Below are experts of layer 4 (counted from 0) of a mixture-of-experts language model. Rows are named router (the router's row for the expert), gate (a neuron's input weights, with its number), up (a neuron's input weights, with its number) and show model dimensions 0-255. Each number is 500 + 25 x the weight over its row's rms, rounded and kept within 0 to 999. Numbers have three digits each.
Before each expert's rows: "mostly gets" lists some tokens that are sent to it at least half of the time. This comes from a sample of Wikipedia text that the model never trained on.

# expert 0
mostly gets: " Date", " Time", " Town", " Har", " Raj", " Michael"
router:505497481517460484435500502535520532455501501479498526481469514498488497472483474538536523495452481490506513535486497490509500469508509490554519496502474505526504486540500456439522507501515518488485549473532465502469535509525555496497489530511485488528437513505537499509475515491524499503518485500482517499495473513527487517504486472511511514496533528535501476506560491452495494505504518474529464521483544534513519467511550533538540519476510459505487506523472487474523543487500492544497535533535468545479504470467526515502477504462495466508466494513488482525464440457507510476498471476501476507477505523474544485439543530499524483463479496527531509455488485514465522490441466534496475448522512487512491511522480481519513491484476528503516531490496478488506476515510500
gate2:495455467518460523472465558508518550451504519464495497549531493490534515471520496498535464482463512459529541516491500537497554505481505495485482463502486501542503493530508469476490491527498495498517504480485495470513462451484483494522490526527502519552536514503507483473539512510495544544503488483555496516502481483484559508508505521519431502520505519552473526501510501488504517474538504510475491516473515507517483497512548453474482554531483465481439517480466473526538499495494462477510506486520480498520504512479513521505534507499535489461508518528480494506484498482500495483527526528522534496490525480523495490476457518527486526508485506509550530490483491493529532521514555504460528490499518479497437529486521455508509516485462484492502556512516514507525511513453502
up2:522485544484480486472505497504490486553538483461482475499521529491459535529475450448486479469480496476456515531488503507527493514478543508510465480522459521500484446461497494536497519519516499525498510528471487491517431496524479517512521496485538514496556443474481502476482515449528498506482473498495464466494473490478524527452473532511508497494553508505519490542543560503457490491527519532482506448485516475463492498594505506442519502474487539510520486544526517490471493474507494516504504467512521502511536506517510470495534498441511494494493503527550476514499504506455496495483505497499489486505518467489502479488498475514475544484495525481509508500501490472531520503517484481515489507506492518479511554485512497502541470493485466510461492464502530501442507496507490
gate3:526502481520491472478479523492502500513468520491502488566491517480533531496491507496504492490481538514481505538508502539533515499556506471521525495515519479503530507432508484525536543496493507545469467483497460507508472506542477497478501475512534529471517507479531516489531483495520535450497476493502497477464496496507486530434490468513492509520496506524507466526513473483560491479468512514499492460489511517494534507487483492466538471532449498518527513472515513482488498469523527511495495477480522494517440448482519460560494472482467471506490523481485496538426488483485521513472537488509541500463534486488538489505475508527536480487531505497511492447494487488503494539500480525510456469486466486488507534483483523480536510491501534472546470501520476549508541507488561
up3:495500472531449494460444467534524488447467507482487497477521469454501521489517509467531524509478473495458522506526526524521525520519557506479490501457516487545563542462507499496476535501527477516542440478503465489501499498491480467480510459530515460505536488522519527531495478507446488530506498529489445454530510473522483507493504491461487484499490506510534510487499490470497503483519485524490514475471496475517483519506534471474496546505458462506475504499476493504489487505551501523479513493543501512521523512505480502517520481500496449478475483510511543531462506496474529510480550538536506489556487478540506514498542487475485496494503491509506530491512476502493481527535514495463484457527461496509479546518487522537505497508497509516471490425531517531491491464484528
gate4:458511516504487487500481501545503464509538482541555463519502483505508549469501460543562478485469514468530482513554507451480479538514478468496488520517476508478529523495558508496520482495486508531527530518494482499526458490495543500482514494481526493504521457477496504510538461486554510499508450462482518518490501508514487518511497502468470502519547508469506529469495509464524492528532476512489508470501538497492513496473530508480520459479512511504438458520492501548455457503508506508502511484511482520505521486500476469469483458498518494514511529458456503463513493508538519459509487487471484503484495493516500454462487480502557522451514501462501479497531500529483492509506514510446520458506550499532494469559507466509483509498490525542477479517500495479496513498460544
up4:525537528521496532498519454505497517506509542513523503486524525520547526485499505488491437494470523494504477532493474463529466487505494541464480494490537515495506511514493481478524498450528488511512492478499506503492505506478524475486489555475515535484505497457465497549498439519522501514536536528457513488514533502465508460501539459502474525522508530470525508512503504532489447463469486488502486521437457518498486465513481516501497487496483537546467536539437509502507485501523578541484516508505500523461476512502464492501490476521499483502501513457505506464490508503463482533498540481463484495502486523464477491504543478498518500500504539481490479523520506455458455512478524496456520505493462463509500470545511452528464514489490533525518487490519502474528486509536465
gate5:457523505506503484475498475558517490516508494502500526445513522501479485487514498460494489492526540483506489491523487471521482533497472521464490514491522498496523499523499469480459517458515514475525535509502471524438488509509534517492523476538532494481497480531537497474514510524476482505505512510481539455529497491462479532470520501490544472474483515528475496504527528495495512518510485566442479492495547502524515474467485488514473477515481481551466517510498512453431495468489448470466512482512522493466486515480503508445479505505460500515503449510456449560523533479518494485489523505501533520466548477492463447487476546502542498487534518513489523489512529538482528501477490531501475474503530529538502474488483520496514506490481453492436517502485516492515506490517497
up5:520505550539486486512490570540530523500497540507493519498523518468523523484494492472480515485489505503475475491499474503500505495493466477479471536506498498481521507469489479478514501495513566477506469515496494525525443541506518505471456489544511496487510514509492486546517521449515531442519506503495523506500544538485483495507490509467487509505503452481489492463476482468482487515469532511511558521468518478446499482506484467479459507476516487501545453499507495471486522472475520495488505489465510494509541476485505507469486457535525518506487479480526507550473480518497531488513507439512505500469540451532500513514479491475523442466493508458563494461550446512486541485522484472484503517501482514526482491484479535497540483502505549504503478536462498554515511487519496
gate6:504481479472515491487505484515523508520451491532520519524498542502505459522532466496476494499589506496501508498514500464505473534497538453519469499528522539547490471546520477509528551459515491501513499513539524513501513460510495495472450501486426502534513478516500525550497452523501470505469479528466511480461506493557516492520472500519525492473552472504526503513528487471510526476484495499465482498533474524476494544450506479528554508528481545528518485491487492485494542499541515514488500486510490479488506522519469518465568471489479489459501529480507499485499468523526522494461505500517516487500505519505519524498532518477519538505450474512515537466493485516508482552510451518478530524472513516485524491515481494491528530507490498468507491486525518525513464474471477
up6:468521496554489480507510557535549469478483509532499508549489539508499491480549480486485526520500498552508489538503511553516486462518479494487501463506500524525498499500491491473470489507476477503507450467470526534423485529534486462513502524506481486499462526484502471464513481498484483516563529535510480506521510547466472468531484511503495519485525514487479482450488469488510497474506489499492468458476516495518506518528522472526488545497462470496498438511469511488486536482492502527542531485532497510585510503509510534487507474526545509510506532514515507515508500508472503521463480489473511459490492485528507574519478497509497512486478470531537518511518494484547488512540489533517529484497478484492483523511503509495492492518500489479556501449490525492538489477479537
gate7:505502506491436532505497461481436496451495489521483467474483485527541523524474499476467464495483478499519481519493526478495492508525521500495475479500485510523519469456485518490527513450510536508486498484507492512527431505485546503512473443504543499485514490474452515516506548510462471510506542493572447458468494500499466466495536493512472501491513528512525489476506470523503472511481513473512532519515488544467512503490465473482513525508517482518530535475522480500474516504490512494478468569486490526470526525523499516527486499497493533550482494503488519509485481507539518488559526490497536516501553533496469530467479502480502503462509484522527491499509501478482497473523486486524502499552496490509481511462526480569508499519543484486548524504520547524541485513486510
up7:553483488514499487499484493481529451494484475442527524502465476464508496475523518495523523475476520528499506502486466479510460479531547510481489496493457560467514519470499544485483510512497497502472517480543526483485493507462551505511511493507502513496465496480489486536523515470459507510478503496492517465515501474462545553503490503488483524508479488490490497518497554484542518489453481531477537477487521517484566497500479474524511503486517492491481503486489497480527526515515533493535498467459520494509497516481485568466510496554445522533445488503499541510491476486481480545548527445485516481536473511484511501486477502511534500460548536523525524509556523512461522515492467504490465522541528526497518500492488471503479515524503500558480504521511511541472523485478507
gate8:481465502524468540476502471516558491468465491492519504506491515468471506509551513494458484504501455488544517492505516515512487470499508506476479523545536532443524459473543512528510493538509500483492519545477521503511515522519517544485498540499498487485501475519492497508489515508466478509541499485516438550488465491539533472479499481481540531492527541532530471497489529468500485491573541485499524504513489526503491447515458526485545510446559486467482522476491499511513529496512491491459463489497467461472505532506498571482492465508476506511510498463494516487514521498498535487499481496484520503499499498512546451479475493483537504527510504518493480518500530443515486494504508465476503518495496490527534478521470487499518527508489468519463536490536535530504454517533498
up8:457510440495528468504547496470479500503463485497467529461519476531521517502500458473488483548543463522470488520516529488476511514508474476470523519511512516546507482549456487488516462547475516512493450494502465508523472549492437545487499470524464489524520502519480494529455459507483490537551498488483479499528505531466474476503516533522491473459485485513510499477448480483538529510486488511497502486528501499531485513529505511509477505520498502521475545454495495461501561479494501480531491484512502480462497505463489502503505512514512531476538468504520527532502483493519520533472532475537493505507499539517502534517504498506501484489492489524479516466492513510489497492441539529493504487522463480453477473526537534498497485479547486511446481518483520520548507482555514
gate9:516466484503507520494472458507502497535515532515560514478515497536491487475515533510544499493569455479494506513516508475507505542518494511517497498510502512528546496486484540511518500515485509470498521493566530485508485482492543515488485459468507521486479503499497518504466553494512479535502515500575487532454466506554565546549505455501497488536481498483521461485494459485531528508480492462534544502490480517559511507504534461485532515490482500513480520467449487497491474508514464488502522495456476497452492483520493477493501511513497522505473486492487514457528503496494512510503485502470507483524502487507484538480509493467500557524489489483529470489516506485565492454500487526487480492534521528502481491500562492499542504557510519551488465490490520465512472491510479
up9:516468486499492515491516470470538498500516542478510508485504524548505484492478535522545503510512498431469494519504542477520478542518513553502562477513487539506530459505483489511478527457458499527510504529512464513504532511555469530531500494517557521500514532508529492482503522550541495532555506524508511491491446479525497525482468497479489499519495474494470500492466477477499557514486495465528508494478490526522508522483503473472531503487461469480506487508485456532468525482485485527478526501489496471523464478498519503573504549514497502478486519490455511486458520491501498524476511513453446507517529484535488492503486511540509493496506505498531462507505525513545477505476470528490485464524539513458492499467515537475544521511491513511460481516524527478538474496468480
gate10:494512521509476498508526521521492492522491498483493494484491479461475484508520514440515508504476480495455490515526532499502508501525510461499486476525485507551499531502544456466489528473537518494457486513540501459472483511499532506540497506490494520492446498507505477501520491532533492534489478522495486497460481503465517492479459463500513512511510481512497510496524506504465478510562487454570476524508456497509520485504496463505492489500463491515454493474503533561484524490519482502466487544519492488484490513510520519496501498511484461486440458530464499474467494480494485462490561469501509454502503543478518514448563483486485484497502491480502519496469469521489525472479476487493547488450490477529481523509589529506538487517508503474529538460538509505539513500450499
up10:502477527506485535519500522544490508505512461427492464500509466485557484500497516448486507472492534522505501469498518511489503473492518488493516474502539501590482512530557477538473476479513532499439463553508475499518496515482499517507483462542513477465502496531502512479481510497491515510523509526518516502546472525489486455497518493517441538543491513496541504483517429490500511538520502469527512480495470477536469526463516498522461471490490520480505470469519465510486535552524481498483475509535503543485488511497505530504534501528486486462523489501475473511488504496479495505453562433509524501505508491502509542473494517524519498500508479492461487496470472511524493521522525482530491504460543503473514522469461495507541519493526491536501494515486468503523497487498504
gate11:539507507461497493503528538523503475447482508487517494546497495469502483513488499504534505502494482516498450493468500468495537514485506508472481520490485500489507513494460484505514514520407554458489489506509494468456493523500498536486507453485498508519484501508486523480445507520495545455486540478514497524539520473500502478498488516491476547502521541529501503517472494518464501471540524522517531543554459487497508544475488481567482478502533488570517514533534505488489499473552486505500487510522530494482502514515472536509464502517512511454494508472504527480489510510492503486537452477537462493524562535483527518478521518553500492514520468473546466497504486512507515516478476499481540458498459472493481518513488518493514467502508491527445492516535527521525476480512486
up11:483520559476528487528514501522514508489547492516547468550538487518556507473486469518506454461481491515508475456535496532516505507490432509521489512542517531475447468530492509535482486469483496472519510512484536505476503510520489451505513492541475529497516511516492492505508486536509495491482499498486526516520497464490516472480511516500484460463506519502482530522510510461476472482492513511511460485483503514546480503554506519494526549515477488480417490508532472510496520485509457534474484523523475503490529515488514531490509492508478504478491528484490508488534506540534445517521510484487447514476546502481458529533506514525537537532515493529530499507465510536471480474509505510487431472473528479531511466472490546446513535502487501476476511525492509478505486488522525
gate12:452509479489482496537510509526510521502534495485528462488490468457478458520493444474482512499520487488518567519491519463515521549505517509507496474497477498506522509479525494496458534455481542519477509520500490540489448516488534477535480505467487486498530476483480493462466475473495517515518581596506493491493514455503500497506476500525489468503468492492507496519500475502488509500517529524525494506525466522450488474473530531518433514548497513525500529509530451504491490508475470461523476535526496498491461501540493527508557452499512469524484473557507516525521512473497504483505476501486507536529499507496515508513454503493481521496443495515524481529501516480527509508519497497526497503466492513474517529508450498544545478484499520497486494523521466486475525537498508
up12:504480527488485509509509492504480486506508503494526533528548518455511521545501499484508506487481480473450494539506481527527516480490491511481501496531479501505488491548487524478483503526469547511461490475495499469493474561559479469519496502493494509497504502517513517490485476479515511483515476508500513478492486506503533429451535471461505477484547512493528475497475457474518442471503461507514521510528509500482455501507530478507504530514530527461514497516531508463479480512529503521453506456524498509476502487470529534480452460519502485423530519487482487526488489468451467517490513452518472507531518514518503507496538465503526478476549450521461483515497514503523485481488493541520464475486482492491519504518471469497528485485576444501464478493498514534515462511519460
gate13:484513461548547479470451500496488546516523537498523501495483521465521504485488485489497496516543518490505490492452528469515451526505531389502482502489535516494451526491503543466499480498507499456536476497506517500492511534518539511517484451512484514529523489525538505471492487512463477494500483506466467503484480533507510501523486515508489502468502476509542489474507538527465520488498487545538505506544538475486477487510519476506516488507490493481491547460473505548496557511488572496470500508464496478489477501504521495472524499489500457474529522510507536488483520456544506491501491493520470513514513508531538485501515512522499504474527540537518510526552479491474519513525514509492486467471502533481479499554504466509433505496482553479501480480493483508510500505519457
up13:480551499510479445483490539517509552540498521524516533521485493492473476482470508510538489540563509493482485495525500508501529502489519477538497493480509505527505505485449484514521545495521474514473478502514486441497479533530491480485495518502466459509478467482531488466521540495500510481497478484494462477505452504445516475499530541508486475501549497525512541482464534501526478501497447506541528535466511493506500497498496497500513495503516455527501493505505487482499541512515541463484523507466460496553474508556508497533540483513505494489518494517462509504464463469487501543522481488559550541503504502497497513505517458482528518502516534550484460531533450521452472507475484472506504515527492479525509503495498499533451435480487499475495517489499490513482525486543509
gate14:480495470512475476472516512540508472545479483505480562513485472525537485522530521525475472518527437525513525491509488528517521471526530490571525534522541460522469477518509532466502466485457517480501571464543497497493471528512491526514524529487459526504533480473496502488439473513520550472515516470520502494460472527508470491490502498494515492479516545486482488516514513519506528477526508501514508513507535444484503482465490498471473510511482497467481461487488495466541549496569483540534497464520519494499495501475468459494494512536490477520489545497489514499485503516498506481517482488516475533502488470503539541496492471494502499509465519505529468483471517508493506448483477521498501450504478492460466498462495521508522514514470478493501512514558482517520473524480522
up14:495529514523551488526524533510486514462448489513507481503495514545527514547530514547437505492494494515532488500528509482529525503500504504502501559496477473511471439500544524500524496512458519495489475468513507547515519517476543515534476529451455501528470536453476506516483491467485467507483524492469490449514512520506487543503488526521525472507502456475499527478507529506451505520488539515511476500502496476485479508527526482464528461498481518490502517489519524513533514503489522509457535527470523560495496473532529464515507506436507478511449499479522529494520528501490488495525480499461465480497476514502524545456531506454529491502468481489467546480447517443508511491478524455489479488515497524505497512479504480485484496494493511519449496485489498475468482505504469
gate15:503506507511551486476513463540501522484480501457515493500474479470502517477486513504513492454471517455494491547468496524485516478493455506531535508492506507507493479518522484482529493484495523537496491541531492496505554506494512491512556505527542440463454531495469517540523500499531468525484459456519502470553564496551480534492554476499500489537503524525491506483460538516531500479540468524526490510473550491538468469496464464517501506482503472505463500504537511447516507519518490498517497511500480534538490460522495496500526517529467462525530498489508508501517528482467528527523509485485491466457482475515491525469506490525468528494474515544480471469491512487510533505489499495540493531542509496505526498433501448485507481492484501500492493506552503467491487514494458
up15:473470473537518497538505527502503545490535476523456522500465496507520486455505463495536510489463474456548512465518507468535475446479496489532506541484514474470516519528500523473529505504428514470516468475494470543512534532491524491485449494534508487492497515511504515531495504480487518459499469489542478521475476545512502511502518452462511489482504502508512509466493555528497512514485499544503558468454533485524483536485514522490460486492512470501460497483511494453500539513471497487474495489455493503464527477496491461519490489543519481485483484499520482543508482500528501472507476485491491541514503474522495525477533501493510526499544505484502520550517506488546523506510573508537487495552481495521499508465486502515522511492493543488541459484474541483490518522505533
gate16:496493510532517535503503462503471500471443514509526503487489500465508483513511519505478495519512537472496475507486523513517483503484494484472540508505519484535469503485528529506464466470498511543506440517494495515515522521525517527536476475512474521497459467476525460509494504486500514519513525506486507495478491496492510449491505502544527520465537520503549467450530455514478508526521484504482495464460527494533536472477532516498468547483470542542504531522505511522469518460521497466512514499502505512520490485511498539531520486529513509506519513516492531534509525466537473486499507536500463512519500521481569432521535495460482502506528498505504469487500510462445507460457543540512440492528544462500453544489514514491536489482473514524499476467478475489486462471538477
up16:578541491510470499458498492514554554511478522511496481461483498498508526528539492499499503509483459515498529543508492503515495511503548466460455541512504494475517500451536520518481534481542520508508493474479497486533506505515494531504496495529506469500548543516480496499534507470462471487505523531500521465492496468541500528497505517477507490477529521505555483477484551529518493494473535431486485504504507483458517488484481549458476478523505477519499512514481510488462515486528503522509499472512499488539518500508477501515533487502509531545483459477531510534515538496481465541505515512488528517525505516515487526448482497480492541488512526514485508468480472542496484484515522505532467569441482506516514508531522525545521452507523467506537494463525478492493472522484475
gate17:485472505507492520502460521481446509485543519542514499504457541561494488489501489515484549519489438487502470509494484504522484505561514472521501514504502448545495496453502507526491522487519504482501468496507521489514472500495541514511514518495514539531486467480456506519506507501496476510525500492559483501482479480512499486536510500505513532540525496542489510493489536479475451507488451510502466511596532476494533492458510532504520482530474496537516513462493514481506500513494468499478550522459505538521494522492451466547487531451496504506506524488467516499506528490539501498486505446517481501526445474559520545486507452504528432495485544490511535497498533506523508521505491526499491515496506489492460521483508492462488514500509482492501482493516522544476494517477473
up17:493516468489471549509457481543467486460482465463506539514474504509543526479507523504511521474505493476545503489488503488462512501516520500507523469540470496477559525532509545515504486501484482531478474515520556478497528510502486497501526504533485466501547545493495517500489534498499452497491471487516524488468533523531548495489487510470571517515488549527498476512459548498497524458492476484491484471496510451497524519482576478515507532485468482536479530477504516535505537509507509506534497503500534519539509505499540512533501454525528478485506477471465511519501515513524502538430461498487457528483465517514508527493486527467538538491497505479503493482487526480478511490470542535484515499532522501499483531517482517515527508511447517481492488521529491502535545494479502
gate18:495484473489516512446511548535465516452540521508501515522505508499502470516477514511503489510511498528496519536476496519457518458445491449579501508555493467553502529478495531536508516550522473475491499506525483503512491458469522492527485503513504521508500511490556494515496492483543471509462499484466528502467508460464495486511441522496478469487532477507494505478518520541515499505493465491520504532494508530515460508531502518546520510507500502518485536542528491504487526460488527556516520478487525481509566494457503461469501477499502473517529445517491484461465465522452487523558467470494499472488509496442474520484504518540503497495477464489507510476531497494482521484491477470506488492538481541509486479522509505504504477493472511536522499519466486536487510516473490
up18:480549512483468486484481448512508502538475487483513490497498504526523535458541515504492465508516501446492452526548507532503514477505525485460464520513562512491521496505461476478491498481470505467502501527507494483516520412541494492553500475452474511482490460490480539459509484500468531487534519512490474487501530511539495513539471523471536487496542500499487466508464502488545516471498516498493501493486479511524511488517479508501511484491499492514525499475496501483506470589500466514486528481517500463512507489546514467534520478476493487488510514513477488491501490510476534559471524486508452477479435539550505539511491518486512486501527504497485478482457472483526513511470554483495484498465505443483525472486462506469505469494484528502540523486529480516487492478478502
gate19:490497533527500472493509500546513542510488486523513509546493537452521535487480525519489511463523491521510518507486472503517500547500477512502507526545459462547546484556462501505493488490503525479513503476475528537465508539451521489480487464463494526528461472502509482490531522483537457538555509463489487472483516525470452501559472529499537525457517488503514501492519504467463452482489521481518515545474513488518519463462469533500482464535473475491461491495490491491513506544493486548500507481500482510519517507508455487523538490435527487522520511497471509504502511521553505501486487481481474454492508517461495472530510463484488481510476494511461523493500503501483492482503530494491435548529490509482507505491507470533558509504526496477520484493507492487488502529547483
up19:512510519511505495511529517508506492495516455484503479527532476550511498555542476518512486473498518502536532545504467524533517541454498477508480482517480490527503482479494467452485487468491473517534491512496532491480526498556508465512486501459448490468526469521535455486529514477485511525518480491497492481461470474492499504471532482545488534493490514530476481470512517496488454504491504486504486524479520511512522479494478473487495513501543516485501472496520535488521550466498478444444527491558467509487489453512448478491469503476496495472496482493455560460455490492502462481500430509506490488521492499498487450523472496486497504497504535476457485498499445514486446519496512473470472466535468506487462467518487495505526493503488534532480539495512525497552496510502484
gate20:478471503491476450490543458495481511477535536479515496478482510491503484523513520504484482503507546529466456533506498534446510517492500559497498496515464565442477503475464483528487497520500520560492556471455489470502488498474474523517499459524484460521505442506484475510526476517484531484473517501519506479507514464438535505510491504508506496512438528487500531511491495506509510457504494504536488492537474526548508512556508506494512507481512472492549529503492500540489502487493516510482505530509488522516517470524482476477521515480480522532499517463531535480510523492508509528529493501511530502551509516500512523441534490531455503513507446505492477505494530486514508497489470521495544525493481483494508477458562471474539525505503519476530507473516466475467511504459540
up20:507461507548481519512520448485419504533470476457537494482494497525476507489522543508488487504498478473537514481522516527483460523500539528484503493491471500486496490510516463486493495469519499495518539502480504470507499519512499478527536518469487506502458459515521474491511494479540519528494477468483510492466487435509493483503466493497504474483471473484529488508460499510485527489490520456520504477487493473528491450460525502507542514504504487533509479471467516537524503493520511524526497478477470512476490497433478564554547462514507507476487484527534516458515481503521515462512514537517532520537465463504499523504506493513483463498507524472492499518500479468513504446457502549509458508514502485471447531505528461471474519506484466488494543520485545460503507444523516
gate21:504530487519469514473449483550496483493497523523529503485514472482501497494490526513513524545560495509505503498460457484490505501475512493499498483511538496524492498485524515474497446517491507509490483473538526476522477537469519486538475462516469468547484525532475502491499521527529466512521509485509494506469511453507535454502480515548508520452527506508490481508464509485500503491488545535494489521535498496490500531490504545495539502471427512522561510457521500529495546513494471519482493483494496500531482542467505507479514508495513550483488528512553475521535492511499540483511549464484527526459500482536475464524540508534501508483466485509475503475545528517450484542509478516467489544486533448510499496501486508486472482496523499476510476558481519435517502518523502
up21:527483472532522497512524474529534512528491468533492540494468501502518491462505459505501503488536509498493497497504484522527529474485512495511463513521481462498441484527459520503524487469471526522504497474496511509508494505539464493514523456488508508496485494488485470523487541470497491501473515470530530530464455498503489473464476528489525516490512501502466535512498496484484512514553543487499477496518507487546504481447482467506588492506471513515496461465509499480536569487478495512515467486474537531473512496512459489485499519489494474507500515451557477521548494499522509463494457531499474508477478470522482521542443489508552479472479493514442461474498498468465491508504485532488432506541523473524539470507485511495485498488530504473511455540495504520491489477536496
gate22:461553509500488495484470514489523478506487500504498527480481510524453485505501506505510477499509501508491519530448466501514526504496491529501486491490465528467484494553539502547525499505499485553469515488545495532506520487500507507505541525490516444476462494456549514538539483485497540518461521461469478512490490454515505515484517504532511531540489511499525491494507521492460498472501507497500501538511523505560481529491507533467476498519523515536503535557493495455429504492484508508556521493549523523488512547481496540514484518511462495516442566485471490500469457514476467484523486487485476535518492444471472496484484475512504501458513525500500501503481526526486476521517452506517476487465506451502521505519480456491479499507491523502460494465527496495458541529513521
up22:507509485478483462521488492449510512481517501499478489487536478487450509488484476516503497493542472491494483494539537517476463523545474478522532488476530485538537499481504458505486532499497529496466507500492513517483479507496467521529506476500438526530548536496510476505509503480547512542530514476484519519518490509540529504510485536512480508460457496495510464542513468506545541536537493518468480492516494520471561516486492471469496516483472543499546494538492487553538493480557503470464506519512479514512536492488480472493502477533490512489500481511484512532538500526537478543501541509459532497519522518544496511484526476465471476538448484514513487474520455492491480470480506516524498468503479536504499465521515504469541534545496510485516445479509472464523475460506513
gate23:481490514507497559461475532491512500467531519456481481535477496488482492469517505468508514488493500486497512505480533486510493477450472521492465496478460480474505496496492511497532512516495504517511466502517525481472555522533505500482498493530511455483525530442501503491517451544500460481478511471510492458499499503525527491497512487540449519517477502519495492482499431463452562525510523445483478494474513500527503467546527514513522486565507523508494489479484507497482509486489472472494479482475513555534488493441495468504475523481473550501475527515502487482512466522499470450479528513492528526541527475489470509497527526476484479486496522463502494518500497541520490514466511420528490527483495564459508510495533529510533509501470503483488509537480497492475555500495494
up23:517488477505484521461497487469480444490502509541487489493473492482506470511523494455533499496537516490524481511551512507507517467487478506495491486512447519503539492448459502506524483514473500495508487517528511463501511517573544491464497517511484481545495513514492525492475478466454474495488517474472489521484492511480517540496493487494487504509433500549514483476544472503489457506447491513501486476487472506516526508514553454547468463499471500502534440491495519509477472496511482481540516490529477524468486519476478476511489502513445533515483496466485472493522487527469479482497529525538491518474533497479495566484505504501514502513527502497526478524477517565507496509509461490537523474515513530552481496508526503496560497436488469498511492483508525495459494549545509
gate24:481492504490467538482498445460483432500487492519528482485495444501485530465513491516512528441543491492467507503501470477494534513474491525514508479503564465482462526476553477513509497472533517520507512504513528474514520505518531494536504502526516503510523465438520485529499510517516487490507439489498472531491490460497491473474455470523542491505525499511532508503464491498491507558503513496494532516505496453491525483512516505509526539529527473493500523467560503533542487490476443498501440553490479489502472497474554501539511514472491467475490497477473534523449510466522507486500520494490465499505458461523501491510535492498561496472521489496489512454536512481491481503476474502475516487547519542511494513497491513539527494482494491475472523475515508506501494501480461
up24:500533522509500549476504457479487473489471451517521495489517470476518532495505505535529503466507476493459474511471503476512533508501476520505487453508518466495462470515485466514510463513501488540507498512497545471514510461526522528570491541514495562528497451469481495503492504457480465508516525528535448511489473469536536523455465514512532495510525505496507532522493463515502516519470507512526517521515497447497524461536503527479543516513485474490514492490556511520494492475488445503533463563480472514482487467512520499540524489510478432476464478502510503501505525492485514468481532539473466500509483477476504457523492476499546494486487474526487508476527508451512478510473503506489482501503494517498449503511519500508521480504496465495479551492531529516497524510560500
gate25:510497500515469491506489442519531487548464528528475551509523485463495550475529517467472519503497535459520518486448477518503505511504536491527514524529471491515515506485492520512501503489542544464529498490535496484539485488519497551502546545525494520542453558500498528527507463476550482489506560463511493477477484466508470478522531511469472515472525479488499472496493500523454500474466520507493466487524481472503527499508476493487491545451527522501472510555492475494512520487453458479503502522479499519491470501486514505455511491486476489497512492510509511520527458502505471500507488517496476512505517487467483502512534453514506495532515472470493477475491585503463492525509469491501480478483536420526499487505553523537514498492470482496505502485497496529477500532529520
up25:488528489480522476508517516469522522448517490477503491505516491507566505505463494504515492481481467558525490500538515534486491502501426460487496517529522495486482526487471477524535499497466507529512501514492510540463477501499517481525432465491472504481500491488503467493515515510444521532491480549473488514485526494492534494484489471458516485559516514500517488477506482503465508515476494513492552514446521511453499493532470464518479460506504485475538448491503524516411473454509512531517492493504483468510478493513496487522501530462501526517474479497486503460499544490467479482492501507502489491526484503525495498501514537491491523465545539493449493569500494511543487500470473502525489489546432516464531506517459485467510488463524504501506515512500493472495496476481526
gate26:494527498484548478466470536533521474466486473481523512535496530514521523498477489498517427500529514515474448510488531505482476477521505503496561496518482556523488494539484492515526469517488485473478525497507537470469534486478485484524489481475515558511512500537481511486501518465499491484472464498518497490537506504519489503474477522484486516515494489490472534473530518517487506514537459423461503452528493509534459499493535533525482483508493494489530477525501487490508547460488492509481476539487477541522491487493512550459506472527526498514486496531532484471529513496478518500510460484471513519490564462483522489504504531529563466477525478497516466529519502494460516491463466527514483458502508484526476481489474491535546520522519485526482505463494514550475489501489455
up26:493498499466504508469522528503537496511487516494490546505463530523528507519461528513499488454510559520509512495490504522486469504504497526531492475518507526500457516477477491479530471508510479484475530514514489526486506519478508491480492481505517551502530525504482513508482489490508510490491492524527516494492512492537529501490496523487467484507469491516455519505505505445502508504473465440520479484516490488486451504491550531506471448516480547508487483534479532486505541460468459555476503524510457497538470480489471522499556545505480480498450474466477506477483508482467527507472518467491538530499510483459532479495470486538506463489490526548495500482519490498480493506492510518513497537479569526500467521500527469517552516453527491449457497471517552475452510521474436
gate27:516534522510503455510506502504516534425519474490499510501543509476522499500550520495477490520558518512517479492456516509492494509503532532461476454454489485494460451496501488512508522519516465461541474482495470529461488517497483507483470482486492487488471541541507468541481486497483488498492527458529534490454510483493503494507510545514516478489451492513463520516509457465536464512521504489515503481496497521525529485484470446525524493529545482493515511554463514534479505493548475477482529477533553529460508505484456472495500481485484532505532493528463511508529490503529516496482501567501476515531504484477508501452558479529470498467515478513517502494448494516494512508522498517508507480507537463501530494498546476490481464494534472493532506490497471521491456503539493
up27:505479497499537495513519500502521478508502477533491518506518542530512520467512544487487543517484507498481550444512497526458476469523488485522485478499522503493475535506501512493547459481506471549551524472481494472487520503503540519483497519491510453454515532474525499519516529510462532541514456451506492537504460486513553507471476516542481511539483494466491505487456472459405503511521520517514490478504439486474498471451529463514467489497471505486490501529554526543434512487515479481526494493489534527537492481498531547535494485443484514527474486537496495529497491539489503521539502501528530523481513521518499532492476500488498473490488483490505491510483496474526553525515523518490492497499542480487541526492451520510504507520516514499502486513519510478490495502493497
gate28:470537535492463519528461510512466482494442495493534516491517471525504484472477467466493485504528449526472481511485507510519483484517540541504496486510513540463544492524509489454520494509494484521525515474474497444475512522505493552527445517499500503491482471462500506549487490490496492502537487532527518560493504464557474484519533440446526510476496510489467513522478519464484517505496512508491518477522511466482529520496491491490516505516479492486506488524504518495505478531472469512477519550526494535494503528500483536484478523501511472492474516553479514498520504500490541556513498443480479514510461510514518563566496510447507521513529453514484524557493463490519490494499472531491496535515516497469529530468513464514505466482494507523504496471529523501495487521465530
up28:477557523504483536550518480500467501460472487466487451535493454504517532500495495523479546488489515500524468511538482482500509495457477506487492501537539511483509516546500478558488511452505510475458503500531553508524456490490473512529457487486449511474499499512529476503486513489493458500475525500502455477463501473488509531509486477509497547462502522528541479513543500515487496508477502483494491503496480517498536518522500484524464499448532495502517489491534498521528459445496468499522498472517522464509489478483537498505460510475537470466521497516501508488529544508513516539480515510460505455512510470465500500520477479480439498502527514519486512466510512487466472467515507509515511503480540529495509422496540470498450545480484491476564479489508470513480521510507514